python train.py --n_layer=8 --d_model=384 --n_experts=96 --experts_per_token=2 --d_expert=240 --d_shared_expert=0 --activation="tanh_gelu" --moe_layers=[1, 2, 3, 4, 5, 6, 7] --router_score="sigmoid" --normalize_top_k=true --routed_scale=1.41 --balance_loss=0.00153 --balance_bias=true --router_cosine_scale=20.0 --init_std_router=0.0109 --lr_router=0.0019 --n_head=6 --n_kv_head=6 --head_dim=64 --vocab_size=32000 --norm="layernorm" --norm_place="pre" --norm_eps=1e-05 --positions="learned" --qk_norm=false --attn_scale=0.125 --tie_embeddings=true --parallel_block=false --init="normal" --init_std_qkv=0.0206 --init_std_o=0.00514 --init_std_up=0.0206 --init_std_down=0.00514 --optimizer="muon_variant" --lr=0.0109 --beta1=0.95 --weight_decay=0.064 --lr_head=0.00669 --grad_clip=2.0 --warmup_steps=200 --schedule="wsd" --decay_fraction=0.773 --decay_shape="linear" --final_lr_fraction=0.0 --batch_tokens=262144 --seq_len=384 --doc_mask=true --train_tokens=721300000 --steps=2752 --dataset="wikipedia_en"
Below are experts of layer 3 (counted from 0) of a mixture-of-experts language model. Rows are named router (the router's row for the expert), up (a neuron's input weights, with its number), down (a neuron's output weights, with its number) and show model dimensions 192-383. Each number is 500 + 40 x the weight over its row's rms, rounded and kept within 0 to 999. Numbers have three digits each.
After each expert's rows: a language model's description of what the expert responds to; "gets" lists some tokens that make up at least twice as much of what it gets as of all text. This comes from a sample of Wikipedia text that the model never trained on. Tokens count by the router's weight.

# expert 42
router:484490514541486398555509533562464513490508509496531511469556481476557440521489424478509551520465518485474478492479469498524606509540472571453483487506511551604509510503454537500492474509495444499483537424439488601494516525506503422500518506513510493513575487510393492425543564489508463496549463554503499549531467553519503583437530472530515528424530517500539535519522500464516480457447432501558528525493481589511514495524503543508445480473529489509481493526522547460489513444494456467466461496531490480518502421437486569527498472429572533459528547530458415518483511518504528453
up0:526519490458515455431553509509533521468564449495517443431464543499507486515569456419506405468450534551539601508536405482509507578529515567495430521549585437433476460494439574439551515514530494522506520524464494540521517507476519448559537532486458504461521526494546448521502508492518489556457469498538468509518477518486509480497526467504486512474481473518477501486438494455501516541501493501465499498511563532496528521576487471499428502477484465473554487537462527500442436526495497488469500560404594483555536483470512479506490488597529426553481557508461502496501464486444484462
down0:564542522513501460487462513525494507470491463529578430488526547502491463567508438516494490480486479441498472521555477529439520563382586456568440496528491545479508460499467502489533469457416550517532456505508540512449573500501488548547525527469512508495459535471489502500476476423444503552526456534484466579538489450495439507479392501493498458498486528497590546518512472443552488518482506574558555559522521504430507520536493539508406475522494513520572442548488497510503551467411458548475608458566467449538541459446508493573528445497571475522559534487507446464503489501507509526
up1:439480532554526588481511490468509541496592450495543499464423481475550520504523550509458495535543518434485583478518512491557522487513504476501571515521578453525459421510465562550453424444524528450489461493512489496493534484466521554476502469458454472429556481576470518479503537538527601509467547494457515503554513487555437559486494471457550440502447586502515535498491414579553509502465450437416500493552593517542506518582489470495475523502436548534481467522459516446518525500513531462443507484465507548484490480552550483508498562457513466449478456487514551467509472447515541478
down1:478530543470468506467511581475504523408453508532493536439498467478489547534554606449498544489510452509526448540578585458509512506560532534464456433476447490548446528478541503476469465497491454529463561401482535492521523537536478493488518506521526542475513475511507479497422478498511535533485404524393503501479460537512459452455526499515476502547516498518521546554461549476542609439501469492534439501431452476543518522596453531458514459495525454548453519453468490535483534523514551523453522525531531475526475455539387503510532521467558518500525492482612420437583513494482511467
up2:515513514491518421521479456548503510509457486433477470534479465505515543415487523473516503360487504504454520460488507518513454526505469506496495503438504508489450475539479535442591513475490494556660514523557486588463469479609482531492509478550514579481545518511448486497536522534511444589581463424487520523510459494402486466548621453538512493418523559420491528588431412502537507490491485522576448415523465468468517515530480434568514572458536493506558444490552491488482542519446543534512533512563454467498554521461531493515500550434507499517483497516536494451531543472470484451
down2:589506539494506535433502556484513501506524467483501497528512487459593518497556491477500613424498494487434459498548505529465507457457472442477485556470528455549483499512571525497511532504494512465566569468582536450602517492452420558474448421469464474522487462564521426491546426498449542460526510546467553515492555523557558472501536528511432550477577484486459545505564498516506505498499472537489479447514499488452431503489538478518587407494513481528507461534468470481589440500514437491509527557450495496465515511496512511478496461446548486553555490465508506561520517427520411494
What it handles: Auxiliaries after subjects. Auxiliary and modal verbs right after a pronoun or name, chiefly had, has, have, plus can, did, would, should.
gets: " had", " has", " have", " who", " so", " well"

# expert 28
router:535438457570542540484431513519501527482530612478495494538486566549420473474491495529583505463451531443493563527489447440501545539506482572508514550479503574513508439463395492607549504495438468482464534439511495515506467544514470476462593494474494477560439508547518529545497507519567469498546523527476532485522507460486500511496569467501455530465545440517563486502528491437472609526506486528559510503465426465523480459515495481538503499576506532466436498507513501451527502499504479510518529578465512468461575450557541580547464466467597525399510487547496483484540492566537520509
up23:567458498503565559461502525565494427590530493512468525481490526466493507437492499542503562479520379512524500511512601582453517508489473484525457505546432488508516514536565505544476518560576506505536472502526468473587521477478485438489467512525446472505499407545499460444490505450580540467487453535526477509492460472551553464477419459501448524545467520563493481451480530512413535573550506501639541458465429467466445484485519414530511521501465519509430560465513602491535547419542467483502554551467512484492516412500506554531550479515540518513559481467505494509544473519517516459
down23:484501542488500576525484516458540527438490454507572460541509561436459562490535434494475517504505598438606478521549468582511427567482451516464503503515472527480474495435470499444546531499487505499428460483515469527563496514504512523487459498541460549568482477527623425527485594577499509450456516592461510545550493524558511537581490510512497403538414531481458512453511426484533601474481466491521502473502534471501468514525553493494473439505492499541494523481488433559529504491481511498544522461491560495555517450497545461478460534460465514377552479495519537504573456484510537490
up24:543493453493499528527484510463473523448513484430472457501516529519537446450528480484485531505450523520527473555447558471490443457532525574465522503456584453488524507460502477481557601489514502454481423543547483442481485513480500478491566581487515457536588484418472479545460591513544560569501428581491455546443520551469479503434508586495505487494434592566508531488525436486498426547536483462513401538429493521463490539520495566447519500446459539511508483546485439442509376518551454461512486442468441542522497495488532531453488492559495421487466458444586610530533509497517553530
down24:528490508470468516546527512510500503505517533510522497457518501495590468516521521500534466391492510468577559474492496535473418462506456466516495521496518463522524403532450437540605483565454522488537552510460524453522523535542542535432504447484511509482450540562460548454512464541517580452519441497536470483456477484536541459458539535494455535500494511562540433529531489522399555489515475469518433553513484467515453457412433454504474509467512520484474450430540497492543544557530538429537519497515474505570513470527538463601511474469468475438521469431524443529510486469527460439
up25:531449536469557503452450526522473540506496533507425541539511525508520514471497512506541445524492541517545466502467487512503473486533523513419573555482489548447538442528446504428480460491505517460575496528544452509520498499533508532508439553477495556516476495494494511547491521449479489534600449508444381491508551473407532526542464544502444457498530508534459503559481430505457471499453578525498432442558522532511475588557517473528492491525490518552418479588513506429484464491497470563527440449528487529531490478413508536483517469496487476569525505503526565484490480408509552490
down25:505500517483528529476616420478515441526492466538549524515488488502507503544566460475452544511525513563440569507509603434415444525505575457561522523565554477509508535531534431498368466482465557518480446488509549468513539509467506489468462433476510474485513556481563510481458462521466512429501516548476465495523520540458502420435471472498473486528536458516574484550485480526580525526557475483503510501476506530459479480480533505474557475515513531475519547543520463544509475527489453490448494503472541460482564452522549446450546558487541448479517520456505487527439547514470516516
What it handles: Table and list separators. Pipe separators between table cells and semicolons between list items, especially in climate tables, sports statistics and infobox lines.
gets: " |", ";", ");", "·", " 2;", " 3;"

# expert 62
router:474453529497497475512405502454451530510523540509555601506486541480526407524466568458535520516533522530449521468529433357516511511506517560483487558480460488470534473534471536483521482495436489506563497462484535546519532423498455433439492500451497533554502518578415509486521528471510502455568514502493483461453496522509459483498528395456526577497446443501468535493494476505491509480477481602488490472488525561528500459501498438518443512522453515545541472503526511518554502370543494412446453501516529468456512525545499595502504472494549479502481561506536566530533470446460516445
up0:504522562466470388579480478553538514525439458417440544451494448517523535453482546456529568458410458517522455504500485516565525578563546490446457467499531473516585467534506496466526494423500462455547459529533497478516461456502502485461566533497481489530524521612481485517478520531537523484509531464527508536460524483567476534537502500503491518392512513435433538444468476529517504449513503454503480463491454498495467571458521484534558482478505487488497501560445466443475546490500491524584479500482479511503465495562522450477502477498550468543446528576560451475442508485490457488
down0:567476452456509546479473568473579559502505502595553460554490496481445485504525442464485500532535423501536557475520545500475471465485483441464578522450495540480578524554528531461501479569545486472568459516507528473538468517425496478515491544516488475512472447447499460512497513523491531522447492460565519540461421483472546435461500466491532539514502498545513451509561521541481481519483537485361497559489557448478556473469456446438574461411473439543510505511566584561459499497509535506466421505462549530497567462466475465508462606460450440510504426461533461457563512530440506505
up1:488479575548467567528467517521515555516497501549500513462527499531498475513501542535426443441522508522474476498573517472493488530497474512523580460531494485533439530546524514401557638513508496549489456520538485525509457455498526457545592500494461530437484505480524449543539431494528472531504451476506484536531545523539468457529485457471530458535451459538443474455588467508488492453499454463436584417518506514464475510426510450497456495487525523565473405469558499449527506559554491485502544511520489493501553481529498497574523505514495533441529453467554466569488576451525508470
down1:545542544455494521532427627480537483512557564501511456532532510473493573466479424445513484507425510465453527481482526536490481497484509492523470515505516497566464568557458471535485466441509542467456490487531547575474494455515573466453507494409461479443520484558514505497525501506458490460500443507552497527500494395504517528505441529617496526544536504481462498481477481499536542538444405516461559521526457471497414585545446532449455581441449514560428482500529507452472518439454527452445467442529518498479479481536451501493438491489474507523556490510474425477545462543480553496
up2:460490465488468516475506493491494583553424555498499482459475454470564498526450480518491491438526548480486441456518438580475445510521460515505550543521502451537414485543450486513517517525466493483470573493594567473494508479480478497481517554456436578509424430509523481461478515399484538519539572479484524545570479485540468548558416491479526464502477572529533538469490431532503554473515525473526490544515503487535458487492549624469509497488528453539507456519484531519426489494463543533481516527455509395475503522453484582515521546496498487526462520436508422512533511567568452494
down2:449487493538501564481548508484544467425512517482543508504569415543441493432556457550469435479517494535562474492487510415470471516533479515503485521534574539530489545451458447517457503489517495533513474482513464495584497503505530496512517488506447522478455489505456473537506455497425437515479499544486443501533551547534413445492498512523530468505483528494573489520551487489460492452487521523473476530536447565528517488505423460509440497471482459453540534424566443482537471460511407495519507539469573570528494520482461574535532483544560504449546531471490540420525609472511506500
What it handles: Example and possessive markers. The words as, such, like and including that introduce examples or roles, and apostrophes forming possessives, as in the host's desk.
gets: "'", " as", " including", " such", "as", " like"

# expert 24
router:454512445461504431543464491550482560462460511464517553543503494438490508514509525512498496514500505532421528464491434477499551518464549527506518439545472557479536485563459492501559460502459557479532476514562507512494493502460428479503478545459461514558500486507489507502530494555561493553508482492533516486511479490553464576539534460513527524470523493502476482476461501451464583406496490557528442509479473503453461465537501456558501538552452566546515445484440551441490437564516457477451491508488544455439483483524496550511516514455502451451460579524491517507514497455418558531
up0:504492523487489460494546532590466507540574492480473465483543540490437498433472478474505478503518453499519539478498485477507486470508479504542531537526534476431548481514474534485453470576460473493481489624496497517473506518554438559413485478505416472584494568472473453516526450460506487486420506455494514578449546510519468540492560459443546591504482473443508516500473526411463412492467491525525491507489480516455499451528519420559549525489470508521508493480498566493519586432554484506489497542465462495427538511498484504473487489540634575506521481485568482527478459506494466564
down0:481567536458469485462422507579527559541449549496509503470464473499515519548596524591487523511505621580477530546443515447497486454525477482516515471523504529518515476548501530491511486509458509488485540512509507486551489501454573445470462450531570479523498451463550457510498485457507482523521548528411476492451493587475472489401567484572541521541503505463473481507547476497429444524464533494578541471428545447455514514523458531449467494516506443488515453511498458479530505512453519445429457583503533503476482497533504484532524449493604490556389501547496516460524498503528486507
up1:514431537437415538456520530515485548447455484504507467496497541491505451447497466558431532510569472479496507523519479526472486511542486474578509518547508519563537454522418549564419470523457538496523466509521442467403497580469522486563472454479492450420490540564524435472561561497501433448492515507608549489444665522529518539425587471491526495540513456453479504515511532478504461451472519442505513526454474470497465471485497466534473531393437503462503472566437470484536509483497503540462497543518529510433562507515480479452540470585509494510500450535559518497492542501549533465
down1:449478535526478426483456524538487474560483477551487499507501536434497447466519444618613501493583473477493502511426501533525451452507451506478464523527448485461551563466470484573485521516580487469498501481480440504458501487467519527564552518512495432476543502501583466472587410523535481519497477555530533528518516488496480464469471566493510442492392505491535506522476518533456518466488526444500544537483517456498534532548500434453574526467467526489504517523511521505420513563492422501462576550538498544475482409468574491474457447543460454543531553475506500514511527536473505501
up2:506490492528477489487517543545511500528465515491466473522536450520529445412512488463515562527470510497473575427448430514506517561515459572493497493524410518520539470479481545466539465490499466501549531461511573486584478527502595602503544585485509474533501496567525490471428492468442527517571418528507482497444507528499442494420503565452592464539421522480465474513497534521491514523464528470468562510477443482475544514490477466519477597566494462489553486487547538495500469499485491485551453517496407467496530515494550497470496575498511571438505483511466486525468472518474441464
down2:434478476518533452490491491489472480572480454420472518514511497472456468479527550520499435586471470451526529411520456521490483515515534484525471590496446500534481501467426512534485500485570498505501521452546512493591472507494512508447498490502513582483421504502474492558454444536493462507564513545493487502548483465416488448508527494535521582538436483513491524552481416541491424524535470538473483501478536507499501499517460479493520442501559552485474529476551538511501491474537479443555487504509479462441520503583496477491508509493531490507504527567464464503504470492386520486
What it handles: Colons and odd bytes. Colons after team names, labels and times (Fortuna Düsseldorf: 81'), plus raw byte pieces from accented or Cyrillic text.
gets: ":", " =", "·", ";", " al", " -"

# expert 61
router:519431429519500535554494558552419537503516553493571513540590538507431489537510485477493493500458541447473479463566518466542566505541488532536479464508451471508609566517526541534546572527507473441597483517510536507563461564545495466500533521521504487538469525510496526475484520486503556575516500494431494472512505495474490511525537513520524527497514489498535495499442508477424483531439424528406467555467521528473488472484501482496487516524452502523490413542451592517412505436504442480483518551457483492466515471530526493497536515470520504456515478523483440557588520522531471541
up0:504476491521473484571448415530512439488473579508551585542483576447463414495498495525520522410449522497523476518476495480494468525502459495513476542483491499509475542522458536501517437565519506507492491572553535489574573477520502467497519490459438474461497526504488568496476431505439573505575478506486471490495469513474514457523557540550506519480497609510480449531513492462490520527563462471486523499492483539443545455543393475468525516485455486488593562496498564504506490534460561478510515544495498487541488500528529502567501522528513477504547468519538492440538468387492502464
down0:524516472534468425549490562529552443507552460533458512441520507506502467506513443501505468512536484469506446508503520477479524530458584512529523418508537436514556520512513511507596519456508476510515497438461515488594463504530537503547469419471450540531445503476458471501454473502505485529465467496481430468533493501425587463512521547504508529477549509475480458573506526539513530504477550430464520507494497527566478492529420524477461488485534500527475444500554482469518485565478474535482474535532523475506514493529412517550555538502555516469469461503499426453538468433438516510
up1:448498526554521480495573508545531507489444466482532503498573507429419523484576502502563526439488503497529547448510581466531522516500499522574527547482566496506498559575543507471483505496447424488494524616519489504472456438493518434580487566431502499419505490553506562484482456520488524515499506440480526421456390536583454437460449436557487497499491518481522484487519477467591495543491562507509480520538451573473563529519436480565488511520436510440530503470484521478446443484498503514463456559512561515474494532567418493579493467561483513415495487510553465539444500448548544516
down1:595451519491498446475522474474472471457484556564549493537535455511507468548449509513504482479553551545551541518460482475444524567541491465514490393485426462486526537459410457528495562559501433462435461457514471533501441450461529459488512561432460511487480497513528532466430492588558528469510560450490483517497553506526514491520450576479455501556445522504491576575545459474463524466520498467518469527432562454520507506530553398591471477547491491443506420528509431471547438496498444508556517480578433516454459492483563492532498508500602501446463493510523532498542481504478494452
up2:496473443439483520410528507450465491418463518524593516535557548534449474564457513516511439419555470464543570498485483490511492474574533479488523494472447491523551519475406538519526452474612439388525563513404494546572472481502528430533444533524492486488558520520534501511512547503484454541523512482488475494525521418478492549450540528477470499534462474517523497572498544499508465523595464477454459566510542494438459496507526544479529548494515488387441533499511501506552564494496527548418511551569449519529446542462524417517515471543513514514521463536489528466481459475512542508
down2:498511584526477532547529467458492492528546484487507445480403510617550495487500475521508472517484483495515435495492453444468497533541475511513558497499561544520500461511528482467490517519549554545495511546466515521486549501514508541581504549474428527519490447476493500527546453563464487558474487464470475480475475439463493557525466464434497391536451512478506421504465454476528459496526563516508523508556486551478512551554507431510554467516495480480488465457504523515454518499448432503495502519484585556544520500548470558468515547550495466484460484444478460490491491446538447556
What it handles: Particles and verb objects. Adverb particles and words after "to" or "the", such as up, out, off, back, end, use, in phrasal verbs and idioms.
gets: " over", " up", " out", " all", " part", " end"

# expert 13
router:479491459493478440541479473506461537445445522473484530532458568464459482537499532548630499545450463473484445477512473428480576500481491512476480573502476550533484560533407529484549456523492445496470516466499447542517477476547447478421629486548455566553491512534499539443559568466544546519588578516568547488510457484476566491483550491582515514447518485476466552473495523410521574505510458462450516556520504513424509413464464487545480506596494487502528495453514518483491539498506426434523502504479465464500463456521477542532485513450527482471510468555510526463526496535506552512
up1:501425590470544491556493501405451503512446496486508607517476541455461495462475501521520475505575554435468536498514477489493427486545511492503514501505455523549512583534517530484474515514551494480466533511491543542485581503471528506540546468484526453532456495523488496513512503505459428447494493546505593513460491481481489440453448446504496566571438455543467536467481531483589522486521491453533509518458410489599530518433543466486505449460528516534515514488493460481493608534525528469496509523509529512470484569531534604437567487477476447451482574570484510525608549438443518533
down1:560465514463511525501538538505496469493478463522544454488646531452495472423474497482449439499580451504476556495477514593500606495512520516550500520478505474537552512520575539544543560423523482577454554438481472540527476496477494457470521494453550532533538517469524502464525492515448463594510505430476467485514444495553525424536456465547455548450563484497481554526545443506459485479457570592547484517565491517531510480466488506530532498491447509499564483480491564436474525458502515464448468517514559436538533492501492442539509507514459478486529415455541510473486504477510520457
up2:460467394510517585422529493475543581560569485519438413456555470502478483503497459541454484493429486510506426496437471476552475466497531465497449490557455512501577494499544422454471555532478543464468491552540476540431482480540504523418499438482477448409449453533507480586558529504509543468514479515497557475452579521502511539566541473491544503525543503472508504522546506520537392519567474471565498533484464516460491558566454493570509507512542450534465540455418492495502490549536519477523499505611457513469491478462537605502448478464497477432443492511522514484527528463509525508
down2:479497497557533515438517553434471450536487445537496563524446479465446501516503527499464498509489451457445517569564525470502508499571488536484476551480471479532522486442520484520494516508494490514503414442497495516528537539494495499556480597465544470562475567515480482421571509501507461532397588521480486463580487548518456519414504481511564501483422546508442570421533440500514494505544505513454490525500479548542437542407461497523535548551546578530474532546556541453504461559443521511494411544434545501483470514563493490485504466492560493475404507551572548461503470425521425529
up3:448516492482574454473446428556485530548572538466493521493494462448468543536503537570498476504498485503514493573517556534412496485477552515591512517547497491519496582513488475529507535520518481438537550512562459512480500518444453521523450475438564564445532459603459507494557518423525514552515566525523457512514540462596581420469434483504516475481477459472428475528525523436501493523545497467583438440517471472496487508470452419483485451480510576543491533511471520495512495526466461495470461519524471469537552532446483459541530425517532486450471533515553541471495426463530546473
down3:519482459549482426457556533511487468514476566523558476522468470533490491546520527461550497485520505482554516509514463518509501469421492465420581509463571455473572467512585513491537433524496450448488441441445564402567454429557495496479482518542509550511467516441506564580523485507456504495523510434472438468548466465577500533504475504526521406495509352487480560533511491456593510576482541581472491443455505525547547558467516467577570467575462544539507473461509501446522495467494460509495478452490524483460513519507489574478465518464500449459510483506565436585459530566517480495
What it handles: Commas. Commas after names, places and clauses, plus thousands separators inside numbers and commas after dates, such as "Durham, Connecticut", "2,335".
gets: ",", "),", "\",", " 4,", " 3,", " 6,"

# expert 25
router:487494488551488504534468571524533542494489549438535536466544535480491504510471523517487524544522504467467507566513450464581573490455523482499515514437479521535557525450449531527499516508455493523647479430562427584413432505542509488493513507481486588515526535521545532501542512522498481482519512515532527475462486493531508480462497491477594538503468455502498492456534550495482514511478456491531532540473483515451515522498500516533468494553463558459494487495450515472519458567567464414493517599496585387450556415501513524464544503515494530436486530509506522515485488499511510505
up0:569541549475489542522510560486482470505457545460530509477478539507524583483460567551399444509581516479469443487466498540484445465468495498491509464423532501430515503477528502468507543422461489502559520516558569490425467439519464523419544453512522563507489476505477494486534544541472435512572550474530572521474609463520522477477519517505439551462467498492503423524548513467499504555422494506451389486372528478476529470451469592494519510565472535470473460488484441499599514523445527466453454442506526441517458481474457497500531433440526504523484472492485571453492496535466507523
down0:524610589511577490547539456526540463491527501590383511484474562535482483553481518461478504541508464501472541538570531541457515514435553453560502535468536389507470503447544552461524543451473524478494462573517447493514481554457504553473497526482558523500523474464564473461523443453563443532553507531518530570479515470533515476476410492490448470480432550538544539541368493469560523483470491471543549427544496471508561505487541467480549529480586528531525494438485480494484515449530536467466456527499521530559532511568524482450445510492472513498499455501552496501479495456439463533
up1:482436490524445533532517517602464479452455527545556512497477554462542553550512493490503608460490470488535532503540557517504557465464468456500571470468545502506501457541476474530471509523490464516536505500498485487506481507477508466540492422499481558471495412559466453518524566558520524507574549489490582531515520472518437515536456464508511546427474502441454538476504565503489518472429491463520465521576465499435461482542516531502533514480453482489500500483484484458515463512524494506520515443499542449538455465510519530501483487510488501503511526510499521430463481491487469502
down1:507443503449488518466509541571528422457490536534511545521513483516510536527545475483475449514488406474563507518472446562436553515555471473585565575489467471458477502471505469463514501448511550473515511426494519490512519483445469540527558466536490531516520473441479498521456496456480530514513513436535591520500500467481501543437471515482427557533512496539495439442490523479464595519532586527532462455522499510497540562465523436527489501547478536534472474461463528469479522519481467521458485413473454472572496534503478519529512481482524540518564477444485422485516500498514376501
up2:511478485512456484489490545507547533483484516438476419427479466468525471560502497445530501491513498449540532603507496497501469460482475505469509607474462474460487405522516486502449456477420493489593539486516469545489538423501553536475508571566500513546516485544516494486518523491601437483487514408524526466510540513500541490498454528533534483497476468590493453461484469527466501551542488491541564497545490536471454508482466434546498514516583565586577503458501532537456500470514475478516456513483516443479493486481511475485468530522518449547518524452473538460484522502486467514
down2:516503433516488463505551429464474534488428531544449539502495446538504479451504512455539518475517550491449536541548479510510493490558400527490567548476492431518560476526431528482580483500486484483510533532540416516494517505493532540446501445520445532533462510477556503498554477528525496496508522543500492504491499476496460444507494470472491483500535540494459498575527469563524558499493504530549486458507522500460494438459558562531472506576398392462513458489496543462498553475480438528491516465428512572543499534569459486503425492455405485456461517544506531515474500568616550503
What it handles: Wiki section headings. Heading markup == and === and heading words like Career, History, Personal life, See also at section breaks.
gets: "==", "===", " ==", " ===", "====", "See"

# expert 47
router:534498431502565421510458556524468518501445555482482496511534509527528488580533441512520499440482571443473400468473510464436506509554490516492464500446495421533553571479457551563529460545479474517532514463549452507539510506536531445477551535502465501517450499545535507562505511488506511561501532570523524436489500584510525524550529472510549508364489486500490512437538458522526543506517447465540481545501455472506455481483492491508512445550552510474504551495473512467455503540539478412517488570505510494462505472590518456490529541496471485502524519556467542523537430503463505570
up73:494486467487598511558527460471601524510512529518490436532521538466531490522558493503532534456497451482469403499413568488492533464554396558506488574530506466523520499511463504556492479449511505481512538423530560491554572503551526507459452495527465468520491469450541484556501522501466458529474453522510404507479549480519529494560516543503478510475514597528501549445512477403512494511514522463515513491501535526462523534469488547516451509465525519525539534524501491567514490557502545548488484474515492477550542485457547503489468522437380487497547512513399471434506453464499507534
down73:482439475470516514472479536437465566481503480543386466482454472520514525437444490516525504527483485442561534517484513485455439576524578507482504477496494460557431538452540502518430518463506576435517460544415441519473484470492510490523476540494567524452527529509555548515484523486517539503584533442425507437537481531481487556450470534472528518539491487470554576508552505529569493527512451480516566488531545440537456499441533467466602536491523465502489487556476509507516484509524482437521490494476498472533440417503396468533526543483436478528448478540562457523499456529504370496
up74:511487452524532466498491469492553465539519514467486515578469481518493522522530479551523553484516482545491498410567497423459539527485476534587643451474487505458533449478526492467592477464446531474539513536505466499524542537525499462513533475524511525525492526504506520497439445508506526493550515486459461488538565508532468459461458437513511463544542446499497527552473488495542469515472525565511482554562496523449437476459565433441509495526530425499445421570436531472420535495540495493517517475501533477501572463496473488445461541474456534592571468451475519507499563505490438454
down74:513575507509515500567473506529503519488583534582457474453551469501513514514495464532529507514482470438516585385458423563515498545520529545565502457430491450521621501485476461502475510444508512472468529479486499518442549497468574551484506533494548426429491479501530509563495490495502546516509511519518547506545459537478440552446527543490433447496469461519564465499519518514464560438492476451451479495563491455499461459518484516492530473547514510466526509439558523526493515490529450459478528519504534491456499568480589478446495576498498461446488594479568402427486510415457545496
up75:497486488454430479525480510509442538532433511513583435541541580498556519490549487523498502467513536492495460449461454596549456523509475510490477527503478547602529498478456450444426539499499516485554520451507484532469473522526484511479495538510481510479480489474526502500505470493476546546547477487592572583543508499570469463556512511455488538449410521537547526450526479559465516505489465458467463520531502447453534453576505433454487504509542544466450535525462447548509498481485498503442530480518502472453479525603490491499527528489501410480565493460421502450424503504464525518
down75:543468521503488450542409534501496460495552476578507552477586578426517406501544458456512495543585478350548444538491462477464492520481550429510517503499479560585465437498519468487563539491541500487484490490557494531508549480490481490479533507475573455481531469482483543504486517500460529475503537509452514568495489514504504500455522494458477502535493547551525479528560472564546468508539518515556463419483542498479505500502551487456486477513484498480524506496450537495527542510469520438494499534554433460524434479556497494498509534458495494492507552506521509483477555464455462482
What it handles: Articles and score dashes. Articles a, an, the after is, was, as or a comma, plus dash-joined numbers in score or season ranges like –19, –18.
gets: " a", " the", " an", "–19", "–", "–18"

# expert 9
router:435490494496565545589464536560429529448416501526562580471488510511482469493532509564476497564514529529447504511499521481489605543534485478500491549503465458466495517506470475511503490540432437509559480528505483556449431522447433452478540555469463529529511498523482561489505488558561427475511505487423506431476509496579530566480491525551522497529453514501502495450483587416441544424452534471463500526503478536456460520538500523554496542482485475495557539482434520491518561463556465470462453512480492502505542481490515504516509491413466523469529550508510489513494493494501499483
up0:467411516539485497473531526503453470502455510507509552501505522524439461500528590492555475432436524517427454484476532474564552497574544495512412446469513524494545455518499520477517523427441489508498516498479524579486531465537450501449503500536473472537540551552483433536524495476542505497555501522440506419489448530504493439514499536467501531542550450495504478553554453538520461495429543415431410530527491518487512465507520431498414494463488515493499479495459490519476501517562532502515541524496508596448489534603501459472467491498528438486518524500450496471436488494470496559
down0:486453457521497511472485481571479527558486490472427530482481532423458392498516507557485495581460507542505535468486500472463492537469506495526478509554498495526474547484503556483478429455462504552403519514471544525471452549515467524466459514504546488539574469551465425493584506482562487518554478429540498506561479477506538509559439468556527492533511449473418516505515484542501483506543511504496499489560483469478443537441493483456504488532501552444531496588502530498492495571528537440548509472501505519565446461550521536449559485552559435489487484497476510423532472524484492471
up1:508496520557485503447485555521423482479485482476565472508520528445449573505500492499469521536490447497477500520557465507594506511540520460363485508556569490498402604505502486507503468523551536481507519531511387518540557465535521499494435524496488555478464536482531502515482514497468496498488501491481483498452501506517533490406474546541575508543463518467508565520519496424472508531460455486516448471503538473456556533515515496530566453453529505454447551464506483408442505461552464506439600462530474573490471492465503479487453519518462475484478422424514498490458527500451518549
down1:498483584416499452496434437517547477507496522561476466519523464423467465548476430527548445499538525554539539482529523499564455566458526494525509482509553548549438536598489534551548428542454535530521410508528475502547486507562561463507481508479512508492425488475490529500516532496531509487529457502544453551508461515527534568467491463505488445528489444524480515488516512518540495540469456521487448490527452527448404459528473468440479476533555533467527435467536477505449529570494496492529519417503508481480484508497536473457500545551507475508549498484454442480496511544545559522
up2:490511489442504561477518513522502584535507543549505552540519514526503463498489495461500566459497524510485480431376483378496431619498540422541526479581501526440514475510505511535557459503481494472500497494488483469462477396460465451548471486503522617512441524505464478560517487501551502495463513549451537466513470513489516415486488516541465510503536482474448486401499588487502541515403568387524486599473420481471554493465476473514484584528491529528449462531552533506525543484471468499436471549492451490527525519524535467478544515505484429465537514490503507497488460441483534510
down2:499518547502522622448508572583526449538468472497494482508488517544510542481402470521474567424552450489506477427499533464406463445576623490515572492479553455483515516467469517485488498502456546486469471466535489509472487469468454520567485467467472470434557515472523534479550522445448471468515578553492554594524518507551589518470473520548541494516583490512478433514487553513604513521533555519483523505459540520497481440488464561454532449509534488508531501465472534478493485516485466501523470429534504510475500558526543482563559509484439449522467549544519493541480427514579533455
What it handles: Sports competition nouns. Nouns naming sports competitions, stages and roles, such as Cup, Championship, season, round, Series, in results lists and athlete biographies.
gets: " season", " Cup", " League", " round", " series", " Championship"